Weights of a small mixture-of-experts language model, trained from scratch on English Wikipedia.
Size: 12 layers, width 512, vocabulary 46230.
Training: a variant of SOAP for the experts, 523M tokens.
Below are experts of layer 8 (counted from 0) of a mixture-of-experts language model. Rows are named router (the router's row for the expert), gate (a neuron's input weights, with its number), up (a neuron's input weights, with its number), down (a neuron's output weights, with its number) and show model dimensions 384-511. Each number is 500 + 25 x the weight over its row's rms, rounded and kept within 0 to 999. Numbers have three digits each.
Before each expert's rows: a language model's description of what the expert responds to; "mostly gets" lists some tokens that are sent to it at least half of the time. This comes from a sample of Wikipedia text that the model never trained on.

# expert 19
It responds to: First fragment of a split word or name, especially Sh, T, S, Ret, Sch, as in Shilpa, Retention, Shine.
mostly gets: " Sh", " sh", " t", " Tr", "- Sh", ", Sh"
router:494452546512542497510503469501474503432511504457482474472541461459542515478489466519513482512498492458505479505482529544490531458489511485470464487500509479476526480526499533518481533482488513493524483570529494463477511463511497497554482518477464486529447472489528518486545512508522478542478507497517560507489480475487516517503538533469521557465479517496482510482461498532515510469550
gate0:489545478548482515513532494547517474480528519490491531514483520494515531512498482507558518492530532475479463497535480499492523523441462512485486499448518531496470494472483473522527485503476491488460540530482489466495473505504528506548472470490516535505474498527481495510513451533476536501474487497563526513494479496524496482472468525458507490463462491510527424543527498503489524509490
up0:536460495487505514456506492480497485521448537519459473502472509497518493531494486534548487527485462520492528507506522478543469506497475504537454503528527515468497474492512517490494489504522508468476491465506506471451488483501502502527504503506446534535508485521516511486513496469495516487460487495576474480475491501524477488510483481497463486539453503483490553529482533496493477469511
down0:501510518490468507531491537514526485503492464518480511516499509510475500481513518505481496484505515550502463509503457473497519481519467486484497515508494504528484555485524500439530510542449515494524464519527487508511485466449502505497518512509511502487529539523508508495478524492482497483496474467537509468472512523486541497512465508466488543483481555491503527514501508492446463512461

# expert 51
It responds to: Subordinators and conjunctions opening a new clause in running prose, such as that, which, when, where, but, so, while.
mostly gets: " that", ", but", ", which", " which", " when", " while"
router:487512526549492550544496473491522496505473501484498483500495507483499511535456464494508492554505530480481462527517514519506517466434506491465490510543497482464488527523510504567493530463500506479520478506539521534543524495515484470526494505459451501519487477518484486507501494525501506528512511532526519528505525495472517508470538475480489550485532560476494513503473523514514524494537
gate0:500545471518477486527518487524491515506529498479474514493491494506507525478520492455439513523498564469457534515529479521494502521514494462523492479494521484515509532457525501506508507479515534460498493502517490516523528503506504508503471479492440518526489517538447502496507430494501538523508508532483495494502486519532500494506447495467500489523509537486491510470527519499474516539529
up0:502435516508452512494526497474490500568478556522452531483498546488528498497450476518532500481520506458504493490514499479527471481499458474545488497496511478499506488494491474467468510547465535528502472504515501473480504492523535504546497482500525504502497507484517468494522453547455506503452489490510489501494512501523491467558492483468460453512500504458497557523485528481549485476485
down0:508525492505514483492538506484493453460505519490485475480447475515468539495537501473489497525518533494526445487528495525480487542497466498503486514454496524501507545545522455494566500505466505471524471513532499510521483507463480504515514498469503469490501504520455489509505473550462492492461485506530485483463499484502547482499502459516505515537455512525492486526492480517482452488487

# expert 55
It responds to: Proper names of cities, regions and universities, often split pieces, like Boston, San Diego, Hampton, Bayern, before City or University.
mostly gets: " Boston", " San Diego", "- Black", "chester", " Southern", " Ry"
router:458519545475518522504506480477488541463529474513477477516516485512445522502480477513509466485486523457452484522442554532543484469496516505488486499495518491470477463483480514521501515480490533506512485514480455522515501473473497506500505497469451516513498523493505486480485519527555516522519518515523533509479480522486477497501534493491522542503490524520491486492444543526501531493498
gate1:497514523586488549493472451501485521527531491500503483493492478494512530498505469485519471460519550497498505457488478493478486519495517515488525482562509486511489468460529502512519470508511516495522505467493497486526505508475524529514516495492495487504499506494496505454469463515474487527508488548512555495516520485501495490491511509501479454433491486464532475487495521467449526478489
up1:479460481527503449509491499509508497550491445517525478491496459500509531497544485514498487473458525481479489478540485520484510519505531520469471502470469492477515511483534493491479472532519556462537516511501459512526485514518457500474502482513513487542492469485512498525487492537495482474541500547531528490492532513474436498516491469514484498507546501512553526491465502475494493500488
down1:506494498494506494480498516513476509533534479512500539517461499492522528473493530504501496476493512478491506517522527465522489502536472514485470474481483470494489489515468500525521501489510521514494507473519484461508460471515527521505505489482528518510501506525514477547453454494524502495492495515515488513542523570488492514512530507462506485495524535531492486521486472492490487472493

# expert 50
It responds to: Labels in infobox lists and table headers before a colon, such as Born:, Date of birth, Fatalities, | Party, plus date phrases with on.
mostly gets: "On ", "andidate | Votes |", " On ", "| Party", "- Born: ", "Scientific classification"
router:475487524503510510516464483506484507479530512457478492475500478466508493502499461549509459532539460452474473532493509532526512505493532488443455530504523481530468490491493531520482554483458485462525440551524448493525517489529484489542480540466502479493494500490478506492538483493482529499538499491523516526504520492508538489481515483471489493504490487478496477458491522514510538508538
gate0:482499463562463522513510514536492476503484523492501514487514516506521490490502500483492507515519537460504493460505483488509490517457486480486490509492510499502487477457491504504486518525533517506519504538523456494501470500538542533548435456466496517529451496486491501548526465473433510448476502529543499504495474467486529470484449503480473506497510510514545495449543457481467514489459
up0:534453527495477490449522501507518500523510540498496511472436517494522497521423471532507500524493486470514504522516486494535484493492510468560486548517506489508481519514539507503468525493513512518519479515504499443493459518491477510505501502512497538540501480486520527513530455505485523471464490469550496490498485479516496503467459480457520441513491532461494556486541521491512451435499
down0:484526482511478501520531487479500524469499469484534489487464537468503503459551540475508475495501511490506467494506507505533468489474469475503490511461489496511524500502519479510543519536508508512513484470525506542505488507494495516508500486491479445537512501515443529534505519539491475486505492500500479449453509532505508535499548506486484511502507486474499485574506470465490475463508

# expert 41
It responds to: Wikipedia heading markup and blank lines around section titles, such as === after "Current", ==History==, and bare infobox headers like "Government".
mostly gets: "===", "==", " ==", " ===", "====", "==See also=="
router:514501519497476517518488494531482491510527474522493448501483455506467539512473461533539479549507516482454492503503526522514485512492525488509513499538527468491497440516498537526470556465481559489531502510510499519506478467514495523480490529500513477522493468430457486490523504520500504496489491510511518533485550516487436538490523461496499522455533483472479504528499514503515543518493
gate1:519505461562491510473465467442475529489508459493482462498444456487530523516491484492479475489571501517519498513485461523475509518487511526495533488558486489494483494462539512497495480512494494495491520445504473484505499530475508540523529475504479460497506515461485455464513479522481456485496488491525531515549492493490505521511516530502498500444464489500520476525492473482516486486535
up1:477504458463496443487538499510517534547539482506534520505512477505450517518549490526488472497485503450527517493508489501515493526490511452475509452509497501504511492509555494478490531458517498502513530521518509519505475495508451502468500497494475476539489445508522515511464511569475494485508521498495503537491512502514464502521494450500507494527516544516515532501473491483489467506498
down1:494519494486471507526469516497510486497523468493497518473449484503523526542495525486523476508505499503457497483498517516466457514553507485520476534491492524497513501549483502516548460479490470485492502484461467511525458488502490519492479519558451466493465479575490530523438444525513469530491512525493498453517527523508487536503480477469479477502500510533567499521505485451490480479508

# expert 0
It responds to: Clause-opening conjunctions like When, However, Although, because; also odd name fragments, digits and table separators in election and list tables.
mostly gets: " When", " However,", " announced that", " While", " Although", " because"
router:488473508493472508492461485491521535485521485480447495522523474488502522493485480481499504531520539482470494500489480537482517495495489486474471532525517468459517500501498525520498517477541517513486479517554486507489540478518503457556505532444450489515487495519488515473492489526501500522510492493528538484491499457540537481464523470490497523528518510482499481525460536513534513490523
gate0:494492456513471483502478507527488528498480519515467512490501517494496495514497449475496502527510548521477479526495486507536530517455504466483495505458507542503456507458490490494500523510486494492481487509505477485522533510529529487541495440494483494508505497482494476548489492488470526483507507523513484497496488478509521479489469496439480511505456483507512519525550483495508487491479
up0:533438515506510491489488482490524541572500520483507522501479555484498511539481467487505520507464519486518503532508529452528493507503505499571505486512502504489498504490494470502456526515520514512526495504502460468520497529517494487528481496507496519525494482477534475496501495490498517485459499487531457502479528496537508471502474494457502484515493508464487574478538511532515480473502
down0:521515490485479507491497505520508525499513471532508505490490515440465487531529510481475465522455464511514462468509507452490492533521474456513509496467499533515454531486488498494567509498502498530530475529514507530489460527519488521503494512551517509512495506518481478532521520502495516489457490499495492480554520493472534472500474499531480526501527508497494535515498494493513460506474

# expert 18
It responds to: Line breaks and paragraph breaks, subject pronouns with auxiliaries such as he has, she, they, had, and adverbs after subjects like often, once.
mostly gets: " have", " has", " had", " He also", ", they", ", he"
router:473474496509498495502506499523543514471516522487494470475512482485488469514524456517518513559486511494488474508510530534482508426462561505484503501504539491481483489506473486516494507483529498469527491532507505512510497473495482501551494515483478488535497469474520489517501508500506561518510494527509537512513516496495514530456503470481528502461487526494476479524476507498549518478516
gate0:486529475532472489452518514549476488511542475522476519482497525508527477493501494482478478490477540470499472467489500508494481539467468457504511472492520575519457484462485524465495492482514490485520488539505470491525503505484505505494492473503505511520508516484485499476474506510467547476475460511543492498481513484555506499506480492468480493493505518490516486526530499489478504498490
up0:501444529501505505487512487465467520546470517502479483524467501490497506520494463541539521502519535505527500510530476449553480469487491510538451541533555444481486492467481516495510500510501520516504499495534511488502469522540516543546508517536468502504546494501523504496539481489495526488508528493496468481502518505536545510537464499440484491503490476487492519489522531518536496480522
down0:512565513527517509477521477505492510504510500534551479524437546488487503459531513490517521459496516508516460499535439507482482508526442483539488498435505522510523500457526454514544521517443513473530443502542527494522500504492477512489486510493517495504497500544468496515480521532457484514505488512514490488461493507531533499490477492488488522475513506513480503501537493463484477497504

# expert 39
It responds to: Decimal points, colons and dashes inside scores, times and measurements (7:02, 6–3, 26.6), plus reporting verbs like said, stated, announced.
mostly gets: "′", " vocals", "^{(", " said", " said that", "' (pen."
router:438505476509487542534483501510531536499511493476466481494505501424488500518480466509495498511526532458443480529502503511499479487522520472501461525507511453486540471497493490503476552456493499500489490526499517519537483501465471521518492526469477486513519496517500500490539519505516521515506500540514518531473513485526524512478497504487494503510496544506476489511461518525553527471501
gate0:488491484509501489488498505512494498521509493525518487508508509492532472531487517494503537489493560482497508501518496470488487523503482514527490478468490520455489462452536509523469509470523481511506527519502498517511513530478523510523477470453521494504505522486442500533510457537475499469500493534462563490469525499550505502465468470490512479516483539478500501512508518514486504482471
up0:511445522529471488504489466456488508539462520484463508488457528499532491529473453483526510489534512488528487460529519504504504488518509504543465496537495477505468471517520495507493496499489484510527493526506523487480487538538501496544513469483497532491505513485559484503521470488475534472469506490498489515479534497488488511488480486483543488515477503473478565516536494542536478481503
down0:482524481484484487512512508496518514478492479520503484509448503521478504451489503481420503507495505578511467483508463480514522497518487498505486480483518491492467479544552460495551496513469530453528506495505486539562474511459470530534530512500513464477486517568466469525468488484461547478496469492544488465503527518518520485495479481510508532498493484486460458516497478451484464488504

# expert 60
It responds to: Surname endings before goal minutes in football results, like Demirović, Samorodov, McLaren; also decimal points in coordinates and measurements, and table bars.
mostly gets: "', ", "ić", "′", "ović", ")}, ", "ayev"
router:518473507466494537488520538472501534470489509501484520474534494477493508536498467495546474510529527428508520554536517485495521526484530498436485532518493441482494492489454528493451511463550488503527479499486507527495494477504494496517495540476511500521448518492475494483514514509499490507507533521517480529496471475523504537481481495489530514497493527492488478476480502512536509488493
gate0:501496491486488484510500500498477474479513508489464534493474524506495507493530542482536512508538535474539475517495531489504523522465497512523521499483505508466516473500512501516483516509496505507500519545508522470529470495505496511503498530494478515480505499517442510528494446501487532507457472534532481477485556508527524481489427489499490448476493485463515517502516522485452499465471
up0:508470515488550510486508433486511524546487504500496506457489503487524480484468505517522488521522512494500507471513458471539493480514432481519502492510524520518530510500516480495509492514488501535543468485499531476509495516500466527546503526475512516497514479518504499504525488502491531476487508492532529438480521467497505502539493485489472505515491499443475549510500537500537458450480
down0:529505481481500485502544484495514481506531471489528535543473499467485479510544506473487474466490550489500502467533481543533489497496482497515522513456524523462510523528520484490553506511472529495585466510517498488532512491488448478488505522484504475468509509513506481518509484498469484509494486508480479508514493530500503513502511502526466481519478474488495451540473483494498491523495

# expert 6
It responds to: Word-medial pieces like ag, ug, ang, og in foreign names and rare words, e.g. Puga, Bogotá, coagulopathy; also Thai script.
mostly gets: " Ag", "ug", "ั", " Tur", " Ang", "ñ"
router:508510499528498494506563486458501500477520514535538472451500487480446494498480503513529464497501488474499458543504492507517494532487513510512510498503494511509502496522473516451517558478574497488511467494531478498521527503463468514497471538520502496534469466450492481526491537545497549496491472514554533518531496461526507533497512522485510522482475513505492506461474542494493531498484
gate1:510466468515475569486491492464535512487518455499509468494501500489499537520541505476541481469510531508541484489495451545444479543489509482482519436529469495525479467481518513516510502490485481509523524466513527508534508506470534515533498512493523500497484522465504510462497526504460477529469520504496520521500508490498495514499490498481486470498463500500534520495471538470503522490510
up1:486499513538493500529503499487538514538539479461573506489469486499527523546494497491462486445441511474474531507527500496480485485530492495516525499489507503491506507509562499509507478507503510467532531488471458519500486498526449516479477518488526543499475472507536482522517513505498461536499507526537533510465495518489482452517478489480503494500490509536503495461456489531515499495484
down1:490534487506490478503507531548479467489505418450493555470499477478506498478513499486505523463473513488486492537478509452452510481500479478502520480445495526491472524521478534529534490483523475468494512480487486506503506452490477505491483498505466503488538480488506507568506503509504509499466448497533517512521519500467515545493483541489516481474503523513507505478472454506520472481525

# expert 21
It responds to: Inner word pieces after a first letter (re-ch-arge, T in table headers) and compass words like east, west, to the north.
mostly gets: "| T", " east", " west", "- T", " |  | C", " to the north"
router:495435518497520475507506483493457525477561472505465470471516467485432501519467492471501466502541530490455461495519514537539483506487522507438463516529479508500515463531477493474496497447501485500486508528532506507500501493444501501530464508479470491517465463520446477479492519522553490518478523477511550559528487489521480481464512508510497533465496496483455538493479546483503514517488
gate0:500530464529484483543526478505486519454507514469469513478492538482518528499502541503502494513530506511476498521485493534509529510455512448513496482462521531496492483523526489482520496480492500486460504532536505517514506510490503491569488457484535511479520481510445497540516481496481520505432470495548510520448480520487495477480494527518464492478477475467515483530526459487468499535515
up0:518501515507537519486506512493511480531514550491507501495442519475491501498489456498509479470489523493511529527509470465546510476539513463538485485527506486533489476514520510537519481521514510496530501516481522438472481523513476522501502507479488559501511526503513534447552471518519519476478485516555489455492518523525524527519519504474506476531461509468475523501497540478524481474499
down0:511507506498489506502530499528540498493475467490534456544476538491501509477499489460497453482498498484500456480495437496532501492541471444481523517467514533514509476504528478503544490533463487521539450511521496492516504490456484551510515498470535479484507524533514489512486511532498491503496494521510499453515526499547499475484501478534493521491491531534473464510508519503489477491515